config.yaml
n_layer: 12
d_model: 192
n_experts: 192
experts_per_token: 3
d_expert: 128
d_shared_expert: 128
activation: "tanh_gelu"
moe_layers: [0, 1, 2, 3, 4, 5, 6, 7, 8, 9, 10, 11]
router_score: "softmax"
normalize_top_k: true
routed_scale: 1.73
balance_loss: 0.00298
balance_bias: true
router_z_loss: 0.0001
n_groups: 8
groups_per_token: 4
init_std_router: 0.0149
lr_router: 0.000342
n_head: 6
n_kv_head: 6
head_dim: 32
vocab_size: 32768
norm: "rmsnorm"
norm_place: "pre"
norm_eps: 1e-06
positions: "learned"
qk_norm: false
attn_scale: 0.177
tie_embeddings: true
parallel_block: false
init: "normal"
init_std_qkv: 0.0264
init_std_o: 0.00539
init_std_up: 0.0264
init_std_down: 0.00539
optimizer: "adamw"
lr: 0.00123
lr_mult_o: 0.663
beta1: 0.9
beta2: 0.98
lr_head: 0.0085
warmup_steps: 586
schedule: "cos"
final_lr_fraction: 0.03
batch_tokens: [32768, 65536]
seq_len: 512
doc_mask: true
train_tokens: 491500000
steps: 10665
dataset: "wikipedia_en"
Below are experts of layer 9 (counted from 0) of a mixture-of-experts language model. Rows are named router (the router's row for the expert), up (a neuron's input weights, with its number), down (a neuron's output weights, with its number) and show model dimensions 64-127. Each number is 200 + 20 x the weight over its row's rms, rounded and kept within 0 to 999.
After each expert's rows: a language model's description of what the expert responds to; "mostly gets" lists some tokens that are sent to it at least half of the time. This comes from a sample of Wikipedia text that the model never trained on.

# expert 56
router,215,175,203,191,225,232,210,210,197,211,200,208,178,224,201,219,198,186,179,177,212,174,190,223,178,220,224,179,212,159,212,193,226,227,175,193,180,230,229,180,207,216,228,219,202,208,171,205,188,198,220,219,233,195,182,175,207,179,235,193,193,207,180,220
up0,233,152,166,176,185,212,180,209,210,189,206,225,196,211,189,223,177,198,179,223,179,186,200,228,197,207,183,211,194,222,199,209,217,186,166,198,155,199,203,192,249,162,186,212,164,175,195,182,172,202,228,184,206,174,206,156,202,213,204,212,186,175,179,204
down0,205,182,200,217,211,219,150,181,235,212,174,217,223,206,209,172,202,193,223,196,167,213,186,207,220,194,147,231,210,199,227,222,234,210,187,204,226,211,205,197,188,203,187,200,209,179,191,190,219,203,194,206,217,208,201,188,189,187,213,223,240,194,222,191
up1,223,163,210,185,187,223,205,198,217,206,202,208,213,209,199,193,175,183,210,173,178,198,210,236,197,207,216,203,203,191,182,210,161,187,165,177,219,190,172,171,224,208,235,210,185,209,167,180,176,199,219,189,225,161,201,212,185,188,191,201,222,185,165,218
down1,210,198,194,203,224,144,185,171,184,197,195,181,227,195,216,204,232,208,185,189,219,238,203,189,192,194,148,232,193,203,233,185,214,198,211,181,193,204,203,182,193,202,239,214,211,200,165,188,204,190,180,246,174,215,214,199,169,178,176,193,154,198,197,198
up2,197,208,190,240,197,184,202,204,167,213,190,214,209,229,162,192,175,186,225,139,194,209,230,220,170,211,188,191,191,171,196,206,238,184,179,156,168,189,202,227,188,211,202,201,195,236,188,191,231,218,200,219,212,190,201,201,227,217,192,202,207,232,203,206
down2,180,204,185,220,202,227,201,196,199,177,195,191,219,215,216,204,177,229,200,245,209,185,198,199,185,214,230,249,177,202,192,201,195,226,171,200,210,195,183,183,187,214,194,239,200,206,215,218,207,209,208,216,227,212,171,208,233,240,167,211,194,221,171,220
up3,194,182,170,205,187,218,174,221,192,201,192,188,162,222,183,188,189,176,204,200,228,223,201,249,226,201,201,180,244,196,231,212,183,203,230,211,220,201,194,170,202,190,210,211,192,180,210,149,204,204,194,182,229,175,219,221,220,206,212,203,175,184,233,211
down3,191,236,182,190,172,225,195,168,208,195,214,173,213,204,203,201,204,198,190,201,176,189,237,163,180,215,206,195,173,222,195,228,196,176,193,199,179,161,203,208,172,215,210,209,221,211,206,180,192,203,196,201,226,213,214,182,220,233,189,212,208,211,192,181
up4,201,230,188,204,196,168,203,226,209,191,211,174,224,180,208,196,186,207,198,196,210,192,199,212,231,203,203,215,243,203,218,241,219,193,197,211,220,195,175,214,234,206,176,214,200,219,181,199,164,188,215,241,194,172,223,202,218,189,191,231,206,223,195,182
down4,211,208,190,183,176,172,152,195,222,159,194,204,207,185,221,163,222,170,221,190,210,205,179,178,170,174,171,234,200,190,173,205,214,206,207,232,213,214,209,206,196,180,232,203,195,205,174,179,217,211,187,180,202,204,216,200,203,197,180,209,180,238,176,210
What it handles: Surnames. Surnames and surname endings after a first name, such as Smith, Johnson, Millar, and suffixes like -ović, -ová, -ov.
mostly gets: "ić", "ović", "ková", "ová", " Hughes", " Evans"

# expert 25
router,212,181,205,192,225,219,214,217,196,218,186,227,188,223,196,203,189,173,181,193,224,187,173,221,169,223,229,184,217,168,216,200,224,211,183,190,190,224,230,187,212,209,221,220,206,190,167,187,194,195,209,215,223,188,184,168,211,183,221,191,199,201,162,241
up0,245,160,179,177,212,207,206,198,198,195,223,176,201,193,183,213,191,198,202,184,189,205,186,190,195,199,185,197,206,225,186,204,213,218,181,196,167,206,245,202,236,219,190,236,161,214,196,184,196,192,267,210,217,159,203,178,177,170,197,191,216,169,192,207
down0,184,217,166,229,163,180,216,178,225,190,214,175,237,200,219,206,209,182,207,214,183,202,181,207,238,213,146,216,223,206,237,204,198,223,217,205,200,205,214,208,170,183,216,206,200,207,189,209,187,180,163,214,233,209,243,173,186,188,180,234,227,166,214,189
up1,200,172,199,172,193,211,219,207,180,232,200,188,199,193,206,203,175,193,213,178,180,198,217,216,239,205,218,178,202,195,157,205,159,216,183,179,201,199,189,183,210,219,222,224,175,221,190,178,190,206,224,190,188,146,230,189,184,223,200,209,255,172,215,213
down1,227,208,186,199,218,151,191,176,178,193,198,194,232,185,186,202,196,227,207,197,179,214,191,207,201,198,194,218,177,183,203,177,253,192,202,200,206,185,203,239,220,245,181,189,232,195,193,201,179,206,206,178,180,218,171,173,217,174,186,218,170,239,200,192
up2,205,194,187,241,201,192,203,216,197,192,194,218,176,214,171,216,157,180,222,163,189,195,239,229,196,206,209,154,212,198,206,192,232,201,214,185,197,205,189,209,199,229,216,185,214,225,207,186,226,217,187,226,218,209,212,182,170,189,203,166,193,219,229,187
down2,189,201,174,187,175,205,187,194,198,209,190,187,206,182,189,200,201,171,207,200,215,214,205,168,153,227,200,239,188,240,208,202,194,209,209,166,209,215,184,208,168,212,223,249,215,211,190,189,232,180,213,237,233,189,171,211,203,176,180,195,200,216,204,194
up3,166,195,171,221,193,214,175,214,187,202,212,189,170,233,181,192,163,185,184,208,223,194,200,260,167,226,224,220,251,178,215,176,159,189,222,187,163,204,207,186,201,193,208,169,177,184,205,172,191,183,231,205,195,201,222,199,211,199,184,214,191,220,201,195
down3,187,225,162,171,194,231,195,190,186,231,203,187,218,194,178,197,239,204,195,236,217,192,234,183,154,204,190,203,189,232,191,224,199,175,231,225,194,176,185,212,171,220,234,234,204,208,184,173,187,209,209,186,205,193,190,209,228,203,143,202,218,190,189,220
up4,183,198,198,193,197,198,203,226,192,205,192,230,190,184,182,186,195,206,203,177,189,187,169,213,203,232,209,208,227,222,198,205,191,206,218,204,210,192,214,221,226,188,195,220,172,181,167,207,189,184,213,245,179,174,225,217,228,191,188,200,202,214,166,160
down4,223,182,222,222,196,220,184,205,185,184,202,206,194,196,199,188,188,208,242,190,233,178,179,166,192,196,184,191,250,196,246,192,192,181,164,219,192,184,195,206,200,207,191,207,197,179,168,213,249,222,169,188,217,210,160,205,197,204,233,204,168,204,169,209
What it handles: Plural object nouns. Plural or abstract nouns ending a noun phrase, often after features, with or other, such as songs, games, stories, votes.
mostly gets: " songs", " games", " issues", " roles", " stories", " images"

# expert 18
router,221,186,221,190,222,218,204,214,206,219,193,237,174,213,187,215,200,168,182,195,217,178,171,221,175,209,229,190,220,174,213,208,230,206,174,192,186,217,228,187,217,198,229,207,208,196,158,203,191,189,223,201,229,208,178,179,229,178,225,178,193,201,163,241
up0,232,166,172,186,219,220,210,213,220,205,214,223,203,212,189,207,181,196,184,198,153,180,190,203,234,170,206,163,215,221,195,228,207,197,174,181,173,187,215,186,217,198,208,187,160,204,186,210,169,191,251,196,198,189,220,163,210,213,207,184,224,189,197,175
down0,216,198,203,225,180,194,194,181,206,221,201,178,222,240,198,160,195,212,187,179,186,206,196,203,232,222,213,227,177,171,230,196,228,200,203,216,186,222,211,226,158,211,210,206,198,172,201,185,223,199,167,186,219,207,191,175,159,175,209,201,198,205,204,197
up1,208,196,205,197,198,200,214,219,193,217,194,232,204,202,187,190,180,192,207,190,169,175,197,217,222,208,221,185,237,197,181,213,172,182,178,186,205,174,208,199,200,214,203,213,179,221,167,201,173,194,193,172,184,132,215,207,173,219,202,208,211,170,184,221
down1,185,193,199,168,185,207,217,169,220,187,218,172,219,208,166,211,238,214,185,195,195,227,205,207,234,196,192,200,223,183,221,184,226,212,197,189,193,204,176,201,179,220,223,196,238,193,196,198,191,209,190,196,171,193,219,200,176,191,201,211,160,188,185,207
up2,196,232,200,234,227,195,201,199,182,174,186,219,156,217,199,235,175,175,210,174,220,171,235,220,227,224,189,169,189,197,205,180,227,195,174,187,184,194,211,219,215,216,212,198,197,260,202,182,227,207,206,251,200,195,189,193,215,232,192,200,186,227,228,188
down2,177,230,161,194,193,252,185,222,197,197,197,221,226,158,191,199,181,172,181,240,218,171,228,212,210,203,188,190,166,216,191,177,216,173,218,181,203,201,207,203,195,184,208,197,211,195,212,218,155,202,193,214,242,195,181,227,220,206,192,200,146,208,225,178
up3,176,189,194,183,190,227,155,214,198,187,206,184,171,241,182,196,190,181,193,201,205,190,216,245,230,223,221,205,237,184,197,185,166,198,228,198,208,189,189,204,206,201,215,202,188,201,198,147,174,169,207,187,218,196,228,217,230,188,164,190,175,190,212,201
down3,216,204,196,184,202,200,180,204,222,214,179,208,208,207,198,203,224,193,226,213,177,185,206,202,178,205,186,191,174,199,196,204,226,171,193,202,169,146,180,228,189,242,208,218,217,192,198,176,168,239,219,190,219,213,240,189,209,203,159,189,221,207,197,208
up4,159,178,180,215,226,196,231,180,177,209,174,175,198,189,190,209,196,203,202,203,191,197,211,204,175,235,185,222,216,204,201,227,208,184,172,239,189,192,208,206,217,189,166,238,195,159,172,188,181,202,204,249,179,204,234,198,225,166,180,225,203,201,167,177
down4,224,186,174,210,194,207,189,209,167,180,216,206,242,209,186,203,219,198,219,197,176,185,154,173,185,213,170,208,248,226,202,161,178,181,182,235,155,187,176,191,173,191,242,207,199,181,176,220,251,218,201,214,182,215,189,209,174,218,209,189,167,197,156,218
What it handles: Group and organization nouns. Nouns for groups or institutions after an article or adjective, often heading sections: team, company, club, group, band, school, Biography.
mostly gets: " group", "Biography", " firm", "Club", " Battalion", " company"

# expert 62
router,217,187,208,187,235,221,213,206,192,212,199,203,170,208,205,222,204,174,166,179,237,186,183,203,181,210,222,174,204,171,208,192,218,218,162,195,184,219,219,194,232,202,216,223,207,204,162,211,194,197,208,199,222,192,184,173,205,184,232,178,218,201,181,232
up0,242,200,179,178,232,190,197,208,211,197,224,185,205,194,198,241,169,199,181,195,177,201,202,212,214,179,205,182,214,200,199,201,173,210,162,198,145,222,211,175,253,156,191,184,172,208,184,191,189,212,257,177,217,158,223,171,199,208,210,177,201,191,204,206
down0,188,195,214,223,171,195,157,192,210,213,167,210,210,206,201,156,219,187,235,183,205,185,194,198,223,211,169,212,223,164,227,198,208,200,204,179,217,225,202,211,155,234,178,190,213,202,152,155,222,187,210,194,206,213,187,180,196,194,181,230,216,176,242,189
up1,198,181,207,210,184,205,213,244,195,197,215,203,191,193,209,229,160,186,233,181,179,198,201,198,221,205,212,165,215,196,176,220,178,190,187,196,191,190,182,195,219,208,221,226,166,213,176,172,189,182,219,149,193,128,191,198,176,221,195,199,223,173,209,215
down1,191,192,207,207,221,213,226,174,183,156,183,195,218,227,203,202,248,225,191,174,189,231,190,213,200,203,174,211,211,222,208,162,213,198,211,206,199,184,189,234,190,210,190,223,223,165,188,196,189,205,198,219,205,214,187,201,229,160,144,204,178,162,224,190
up2,209,214,175,235,236,185,195,214,179,177,206,187,199,193,189,239,155,202,210,175,194,197,207,229,184,229,186,169,197,174,178,193,219,187,177,222,164,214,213,214,203,203,234,189,199,239,184,186,220,240,231,186,194,189,212,172,209,179,204,164,210,224,205,194
down2,201,205,199,203,193,226,178,216,221,230,185,218,222,187,199,170,189,188,193,217,214,160,211,181,191,226,212,200,169,193,206,185,213,211,207,190,232,221,190,205,182,238,198,205,218,231,147,201,210,196,206,229,240,199,131,189,215,196,180,181,209,196,235,210
up3,170,168,170,203,183,224,169,222,201,199,199,212,170,213,188,209,167,167,208,229,210,207,218,240,193,204,200,198,228,182,214,187,178,200,236,194,191,211,162,199,187,193,203,177,174,179,211,173,189,187,217,182,209,172,225,205,193,194,208,212,182,212,216,193
down3,203,216,173,185,216,213,185,190,178,223,199,172,200,169,217,198,207,225,184,244,182,149,246,204,179,213,177,222,167,180,194,227,230,155,185,172,188,188,205,187,176,225,219,207,207,195,181,197,175,220,222,197,222,194,254,202,215,235,193,196,206,187,178,190
up4,179,203,191,230,194,192,212,167,178,191,213,198,187,176,196,196,170,208,167,188,195,198,181,210,195,218,201,201,218,212,233,225,226,184,194,230,204,207,197,222,218,214,178,243,188,173,182,181,164,207,200,243,193,180,230,212,191,212,172,182,210,185,182,197
down4,214,196,197,190,182,235,200,173,197,146,199,220,228,173,208,185,193,185,221,185,170,159,164,206,179,185,179,189,179,199,184,197,202,200,212,229,225,182,207,186,200,214,174,229,208,218,182,203,230,161,214,193,161,224,169,208,185,183,198,196,208,180,156,222
What it handles: Title-name endings, taxonomy. Final pieces of names in "= Title =" headings and taxobox labels such as Animalia, Species, Insecta, and genus endings like -idae.
mostly gets: " Animalia", " Breuning", " Species", " Insecta"

# expert 61
router,239,182,211,181,235,220,224,227,201,220,194,200,175,215,206,221,204,179,184,189,225,174,189,217,190,222,232,190,231,175,197,191,225,209,183,189,188,219,213,188,224,204,231,213,214,205,169,203,188,179,221,199,235,190,184,176,229,175,235,196,204,197,179,225
up0,221,156,165,183,224,202,220,224,196,209,216,183,211,199,187,218,180,200,184,167,181,184,185,225,202,201,203,193,209,229,174,196,183,222,190,205,147,232,228,197,244,196,197,171,173,191,183,201,214,189,238,216,217,166,220,157,217,225,204,180,223,163,187,177
down0,180,204,180,230,166,193,163,194,238,213,182,186,193,244,207,158,200,181,213,184,181,208,196,200,186,210,150,202,169,191,232,234,205,170,204,202,191,175,202,217,174,196,221,230,171,203,201,164,181,189,231,209,251,230,227,193,216,182,184,206,207,203,218,214
up1,194,169,201,165,188,216,184,231,193,231,226,209,211,198,202,201,152,189,206,170,173,210,198,219,201,191,200,187,207,189,180,174,183,168,198,168,203,200,174,199,192,213,225,199,197,195,191,192,177,201,216,166,225,147,218,203,177,211,217,200,238,194,193,199
down1,205,201,204,189,227,175,203,189,205,190,184,222,214,204,195,207,208,251,173,209,209,201,223,207,224,218,197,214,204,182,256,184,204,197,170,224,187,222,204,217,189,219,210,190,226,187,158,203,205,171,170,219,173,190,217,182,177,184,203,218,173,185,208,213
up2,207,203,204,226,206,186,196,209,175,182,196,216,153,217,157,211,160,200,219,191,187,191,233,217,204,200,196,187,201,152,206,212,244,218,180,200,198,205,200,231,181,210,204,213,214,218,212,194,221,205,213,219,204,165,196,208,179,191,241,184,204,234,216,206
down2,175,177,181,178,186,193,184,213,220,192,167,193,231,166,193,213,211,243,207,228,229,202,208,185,205,206,199,187,169,218,201,218,196,220,199,154,190,215,180,210,210,224,171,239,228,198,199,190,210,190,199,234,222,204,161,201,181,224,187,196,198,219,201,208
up3,185,176,219,209,197,227,202,238,210,175,201,179,169,242,204,179,163,197,204,201,223,217,208,243,200,205,200,209,226,207,215,196,188,179,231,186,198,192,208,201,206,168,217,210,177,183,198,201,181,165,210,170,211,216,215,199,210,185,195,214,179,177,210,206
down3,204,196,176,151,207,230,159,166,197,197,178,228,244,210,191,222,183,219,188,223,187,173,189,204,182,212,201,249,171,191,192,188,232,203,172,209,192,179,197,229,208,249,201,195,198,189,194,204,212,206,210,185,212,183,212,204,215,210,201,179,254,220,168,196
up4,179,228,195,195,176,177,233,172,197,191,206,195,197,187,194,219,159,218,181,226,191,171,204,226,191,223,203,224,210,225,187,215,201,203,209,206,195,192,191,198,244,204,208,219,183,174,181,182,151,191,208,256,200,187,204,225,226,183,207,195,206,217,203,206
down4,185,205,196,210,202,190,200,195,200,186,195,209,177,157,209,177,226,194,174,200,223,183,172,196,210,192,175,178,222,171,196,172,205,206,156,212,163,233,230,190,205,193,227,194,206,197,159,235,238,199,228,163,235,203,218,223,192,193,207,236,197,186,203,220
What it handles: Parenthetical dates. Opening parenthesis or "in"/"born" before a date after a name or title, such as (born 1670), (1944), plus Cyrillic/Arabic fragments.
mostly gets: "born", " (/", "ي", "ر", "died", "а"

# expert 1
router,227,192,199,179,241,207,216,225,194,208,185,213,187,216,191,222,213,180,165,180,210,190,191,217,181,221,229,191,222,165,206,212,242,210,183,194,171,220,219,177,214,208,224,240,228,181,171,199,197,194,239,202,202,214,200,160,238,196,219,212,218,188,179,222
up0,221,149,180,204,225,186,159,223,213,183,219,203,213,215,167,203,190,179,174,182,174,207,202,188,223,183,209,192,220,221,204,211,211,201,174,205,175,221,215,198,250,175,225,202,191,192,189,209,177,183,243,184,217,167,212,188,210,185,185,179,213,160,174,209
down0,178,209,202,202,179,216,164,181,213,189,190,220,213,251,203,175,217,206,216,202,186,204,171,165,214,163,166,205,191,202,245,229,202,214,188,183,212,229,203,230,197,189,181,202,212,185,198,190,196,186,179,217,210,234,198,167,201,171,217,243,173,180,236,202
up1,209,173,192,192,187,217,247,219,189,213,223,208,210,190,207,193,183,185,206,183,191,190,190,206,211,234,234,196,236,173,176,197,169,168,210,187,238,169,196,204,206,216,213,229,172,204,173,163,195,145,213,184,197,166,227,212,172,214,200,204,237,167,199,198
down1,187,204,198,196,190,167,188,131,198,168,217,217,200,213,190,214,214,213,211,168,200,232,176,168,213,206,190,184,216,191,243,175,203,196,197,233,203,195,177,238,214,210,181,205,250,185,197,185,217,218,210,193,186,202,195,199,192,189,168,234,176,197,221,198
up2,163,220,196,225,182,207,174,208,173,181,175,200,194,213,205,221,178,176,204,161,218,176,221,246,204,238,232,191,199,195,197,178,227,214,186,206,167,214,189,219,211,215,242,196,170,217,203,186,194,224,213,207,182,194,198,182,168,211,216,193,218,218,209,201
down2,192,214,182,203,215,218,188,227,205,157,172,212,167,175,205,212,178,203,228,205,232,164,186,158,191,214,237,192,194,213,164,173,191,206,234,199,180,220,196,195,193,173,179,216,209,218,181,205,192,225,184,240,193,182,176,221,190,216,171,201,197,225,194,192
up3,191,193,202,210,196,231,188,226,202,203,189,161,160,226,168,199,162,180,207,219,216,186,231,193,252,199,195,198,234,195,208,210,180,178,195,195,192,227,193,202,247,184,204,218,160,199,157,213,153,200,195,214,208,170,192,204,205,211,188,189,198,213,244,179
down3,204,201,208,212,204,208,165,193,175,209,202,157,247,191,215,204,201,234,177,219,213,195,204,212,180,206,224,197,189,228,184,215,232,184,196,200,184,221,202,175,213,211,230,198,211,198,167,173,247,200,223,191,232,190,215,211,212,209,168,201,217,197,174,186
up4,211,218,158,196,201,204,216,199,189,203,204,192,210,172,189,226,176,203,185,221,239,193,175,205,199,232,215,205,213,202,195,219,248,198,205,205,216,208,200,199,227,158,179,217,189,186,185,192,204,192,202,242,202,183,218,222,194,174,193,197,202,222,201,179
down4,212,186,190,255,186,196,188,222,211,160,187,182,164,194,203,212,176,188,212,202,193,149,178,192,189,197,211,201,207,166,199,217,209,217,208,198,193,198,229,205,217,197,170,172,228,168,202,192,211,199,204,198,194,220,190,193,190,223,188,223,221,170,211,200
What it handles: Nouns after in. Word right after "in", mostly fixed phrases or years, such as in addition, in favor, in exchange, In 1942.
mostly gets: " addition", " favor", " contrast", " order", " honor", " exchange"

# expert 8
router,213,175,214,188,219,222,225,225,212,218,201,216,177,219,206,212,192,181,181,190,209,171,197,211,196,232,235,176,220,171,214,201,225,196,175,212,190,217,228,180,220,209,230,218,197,202,165,186,191,192,222,193,228,198,179,189,219,184,217,197,221,218,193,218
up0,244,149,180,204,210,215,204,213,223,193,231,191,186,228,200,236,176,207,202,200,173,196,197,206,216,181,203,208,224,215,192,201,195,205,197,191,180,200,176,214,239,182,199,210,170,190,194,192,191,192,250,199,232,179,205,161,163,184,207,182,227,187,182,199
down0,203,222,177,251,185,211,177,212,236,175,216,220,224,205,197,199,204,177,186,186,185,208,170,202,214,229,219,225,164,182,246,238,230,191,257,204,219,214,202,225,170,218,203,238,195,202,178,172,212,157,184,221,185,209,202,223,208,188,178,191,207,202,198,207
up1,206,190,182,189,179,207,221,246,185,209,211,229,200,202,193,219,193,168,207,175,181,194,198,213,201,180,199,197,234,181,205,189,181,188,167,185,205,186,182,179,201,201,216,214,168,230,169,180,213,201,215,181,220,142,210,208,185,210,215,185,211,173,176,218
down1,177,206,212,187,196,198,198,166,189,169,171,222,196,197,178,206,209,232,183,232,220,226,143,198,212,184,183,209,188,190,241,172,188,212,195,199,200,206,212,202,184,222,195,210,207,148,196,221,187,180,207,218,200,208,162,193,215,175,199,245,136,204,196,213
up2,202,232,189,227,206,209,205,197,173,184,198,227,178,212,159,234,184,169,187,176,184,176,225,242,180,218,164,170,197,194,208,184,244,183,186,207,181,180,216,225,204,219,227,219,195,213,207,160,192,203,207,224,203,177,197,207,226,239,204,189,213,202,216,178
down2,194,196,187,200,180,185,192,183,242,230,206,173,255,168,175,200,174,215,200,212,187,204,207,163,197,217,202,196,196,220,209,228,219,189,202,185,192,198,190,197,205,229,216,225,208,173,201,189,219,202,185,215,210,199,165,241,203,211,190,217,172,238,204,220
up3,168,174,188,213,187,221,203,224,196,195,225,191,133,207,201,174,173,155,180,200,214,180,226,252,210,191,200,179,243,210,235,179,204,181,179,200,181,216,207,159,193,166,229,207,198,192,209,181,183,208,204,182,211,180,228,218,217,189,203,208,195,224,227,184
down3,198,221,142,165,202,194,175,178,226,235,194,209,239,198,206,186,203,231,189,206,201,198,215,202,164,239,173,207,186,226,200,223,227,197,179,194,231,181,183,193,160,236,190,249,212,181,185,191,172,200,228,164,220,197,172,214,237,184,195,177,208,209,170,198
up4,163,239,174,184,198,188,235,158,206,217,229,201,213,162,207,211,191,191,189,203,212,185,181,210,199,202,227,195,244,226,200,221,217,202,213,237,217,211,197,217,215,181,190,230,182,177,189,198,173,185,210,253,212,186,217,232,189,220,223,188,189,211,156,188
down4,203,202,180,187,218,214,188,181,205,204,188,209,230,199,164,193,244,180,212,220,209,199,153,176,178,202,176,217,226,177,199,170,181,226,191,215,195,208,245,209,206,212,190,196,207,180,164,191,208,186,181,190,224,209,209,201,170,198,181,215,203,212,194,236
What it handles: Stats table cells. Column headers and cells of sports or election tables, such as Lng, Win, Loss, GF, Pos, plus digits and spacing tokens.
mostly gets: " l", " Loss", " GF", " o", " Win", " Swing"

# expert 60
router,232,193,208,174,240,208,226,231,197,229,204,202,191,213,197,210,191,179,183,187,214,162,179,212,203,217,244,183,217,170,190,201,229,203,182,202,186,224,212,190,228,211,233,231,209,214,174,189,181,184,228,208,225,193,171,175,218,179,230,193,221,202,167,226
up0,219,182,185,188,210,203,185,227,229,185,194,205,192,190,155,199,156,199,195,202,177,180,178,205,202,174,201,214,198,242,191,193,208,191,186,210,177,209,196,201,253,180,168,206,155,218,190,211,207,191,243,191,184,165,222,152,178,203,194,174,199,200,180,217
down0,219,229,186,194,205,205,177,203,228,204,173,189,207,217,197,197,206,199,224,189,181,232,179,208,235,213,173,232,196,170,240,223,211,220,196,210,204,225,202,227,171,202,176,189,208,183,210,198,228,181,193,192,210,223,198,209,181,144,200,198,192,172,232,212
up1,212,193,176,171,199,201,213,226,197,207,207,211,204,199,187,205,192,176,227,169,182,208,204,190,212,206,207,196,216,185,188,210,179,164,204,186,233,192,172,202,203,195,253,197,193,206,166,200,198,185,199,163,190,134,195,198,195,223,203,209,238,178,209,217
down1,183,178,189,212,188,208,208,142,173,212,164,185,224,195,201,223,200,229,188,202,206,237,176,193,204,209,174,170,211,228,230,167,224,242,218,194,182,193,200,227,207,185,183,178,237,185,203,195,194,199,179,206,194,189,194,210,197,194,194,197,185,198,199,209
up2,199,214,215,202,180,229,209,231,181,182,210,210,176,205,163,232,196,185,208,171,216,159,230,228,188,234,179,185,184,174,221,177,224,200,189,215,192,198,207,185,203,216,235,203,181,239,209,187,186,203,210,233,224,197,192,235,196,221,224,194,222,207,213,209
down2,207,195,189,211,202,195,196,210,214,199,179,231,234,188,226,171,188,214,195,205,218,194,199,182,225,207,233,207,186,218,190,194,234,213,208,197,220,205,185,207,171,216,231,245,185,227,197,187,216,211,206,248,233,197,172,212,217,199,174,202,187,205,207,201
up3,196,160,147,192,183,195,188,232,179,214,212,185,182,228,196,173,182,178,192,197,198,171,201,219,205,199,209,179,214,226,252,227,193,165,194,207,196,196,201,204,199,201,233,189,206,202,202,150,181,203,196,184,215,198,223,224,220,182,166,189,184,207,188,207
down3,177,238,155,156,190,192,183,208,237,200,199,200,202,193,196,212,202,224,188,234,201,170,221,198,186,245,191,169,197,226,186,249,203,195,197,193,195,196,175,180,212,211,235,209,208,175,155,190,212,174,209,230,204,187,200,180,195,219,154,175,198,223,210,198
up4,166,236,186,185,215,209,221,159,193,205,197,207,215,179,209,214,177,232,176,226,208,177,191,198,224,205,217,219,204,224,194,226,222,184,208,228,207,180,191,195,215,199,181,198,190,172,193,213,164,203,259,228,188,180,229,201,203,203,216,186,226,221,177,167
down4,207,188,229,208,190,230,163,218,230,165,176,208,203,213,204,159,212,184,207,192,202,221,170,171,162,200,142,178,172,217,237,187,204,179,177,201,221,188,221,186,192,194,201,199,189,187,176,225,221,199,173,191,215,210,209,215,205,185,184,252,209,198,173,224
What it handles: Codes and identifiers. Letters, spaces and digits inside chemical, gene or protein identifier codes and abbreviations, such as NM_001018075, PubChem, UNII V, VF-11.
mostly gets: " NM", " VF", " CO", " receptor", " regulation", " M"

# expert 57
router,236,188,220,184,213,216,218,201,193,214,188,208,186,222,210,213,197,174,177,198,239,171,196,224,192,220,218,197,210,165,218,200,238,215,185,182,180,220,220,198,214,211,226,235,210,215,155,206,199,191,226,211,224,202,168,177,207,178,218,192,195,196,191,222
up0,207,172,179,179,205,234,212,214,210,217,213,202,158,210,200,209,191,213,191,214,211,175,196,233,198,189,186,205,192,199,181,176,192,213,207,207,174,242,230,194,204,166,183,216,189,221,180,204,190,172,236,196,241,167,197,194,184,214,202,150,216,192,175,213
down0,209,200,217,216,186,202,165,179,190,168,155,198,225,218,192,200,213,186,216,195,191,222,184,189,238,202,183,208,214,171,269,203,215,196,219,261,219,199,191,212,186,202,210,206,221,224,207,159,221,197,177,220,183,217,207,178,162,187,213,208,180,194,180,187
up1,194,177,202,194,179,220,229,221,193,223,206,215,205,196,199,227,188,170,192,185,168,204,198,212,211,222,221,215,213,175,180,191,159,195,207,181,209,185,162,183,189,201,229,211,174,212,172,183,167,210,235,147,208,117,225,190,200,202,221,210,200,158,205,209
down1,186,193,203,202,197,184,210,177,187,216,198,183,235,170,181,200,246,259,187,207,220,223,179,186,217,185,155,205,209,172,217,153,223,210,206,206,207,194,192,225,192,216,212,201,219,202,201,195,216,208,192,221,214,194,200,202,179,183,188,191,186,194,194,208
up2,225,238,204,238,195,188,203,190,181,210,194,220,177,228,190,222,167,151,207,170,216,182,235,219,184,220,194,166,192,190,217,195,231,170,180,200,176,198,196,209,203,231,259,227,197,256,189,188,210,240,208,218,189,199,190,208,207,206,211,189,205,220,233,189
down2,180,186,185,206,202,205,194,201,199,168,176,197,224,196,204,187,187,236,210,215,207,185,223,168,204,197,219,221,200,233,210,187,175,219,204,217,212,182,194,192,148,201,229,242,210,217,195,194,231,215,211,212,237,211,182,219,207,231,159,191,168,200,207,196
up3,183,155,163,197,181,242,184,219,198,224,185,191,143,225,189,197,166,219,185,201,194,204,195,232,220,197,220,189,233,199,208,193,194,183,229,207,194,208,181,197,195,201,222,195,197,193,209,179,195,176,219,188,206,203,205,211,232,213,193,209,190,192,232,201
down3,204,240,173,174,212,232,193,201,206,241,216,190,237,171,197,225,220,232,191,233,184,208,210,199,179,188,191,188,149,202,164,192,194,176,223,179,205,204,192,197,174,200,221,223,166,222,189,186,175,210,206,164,261,202,202,207,215,187,173,162,215,195,204,211
up4,177,240,163,226,195,165,215,175,195,196,191,182,225,168,202,189,175,216,179,183,207,211,209,200,209,210,213,208,204,216,215,204,209,219,201,189,223,205,202,214,227,212,185,214,197,185,187,195,149,215,234,223,199,168,204,214,231,213,178,226,199,213,213,175
down4,183,191,209,209,231,233,192,174,210,196,191,181,213,193,174,164,202,218,201,179,211,179,194,178,192,167,186,193,225,253,190,195,205,206,183,168,209,165,196,206,216,188,182,217,170,187,149,199,211,217,198,185,210,221,210,227,157,198,196,209,173,227,194,216
What it handles: Pronouns and life events. Possessive and object pronouns his, her, him, their, and life-event verbs like died, returned, resigned, retire in biographies.
mostly gets: " died", " returned", " death", " arrived", " him", " resigned"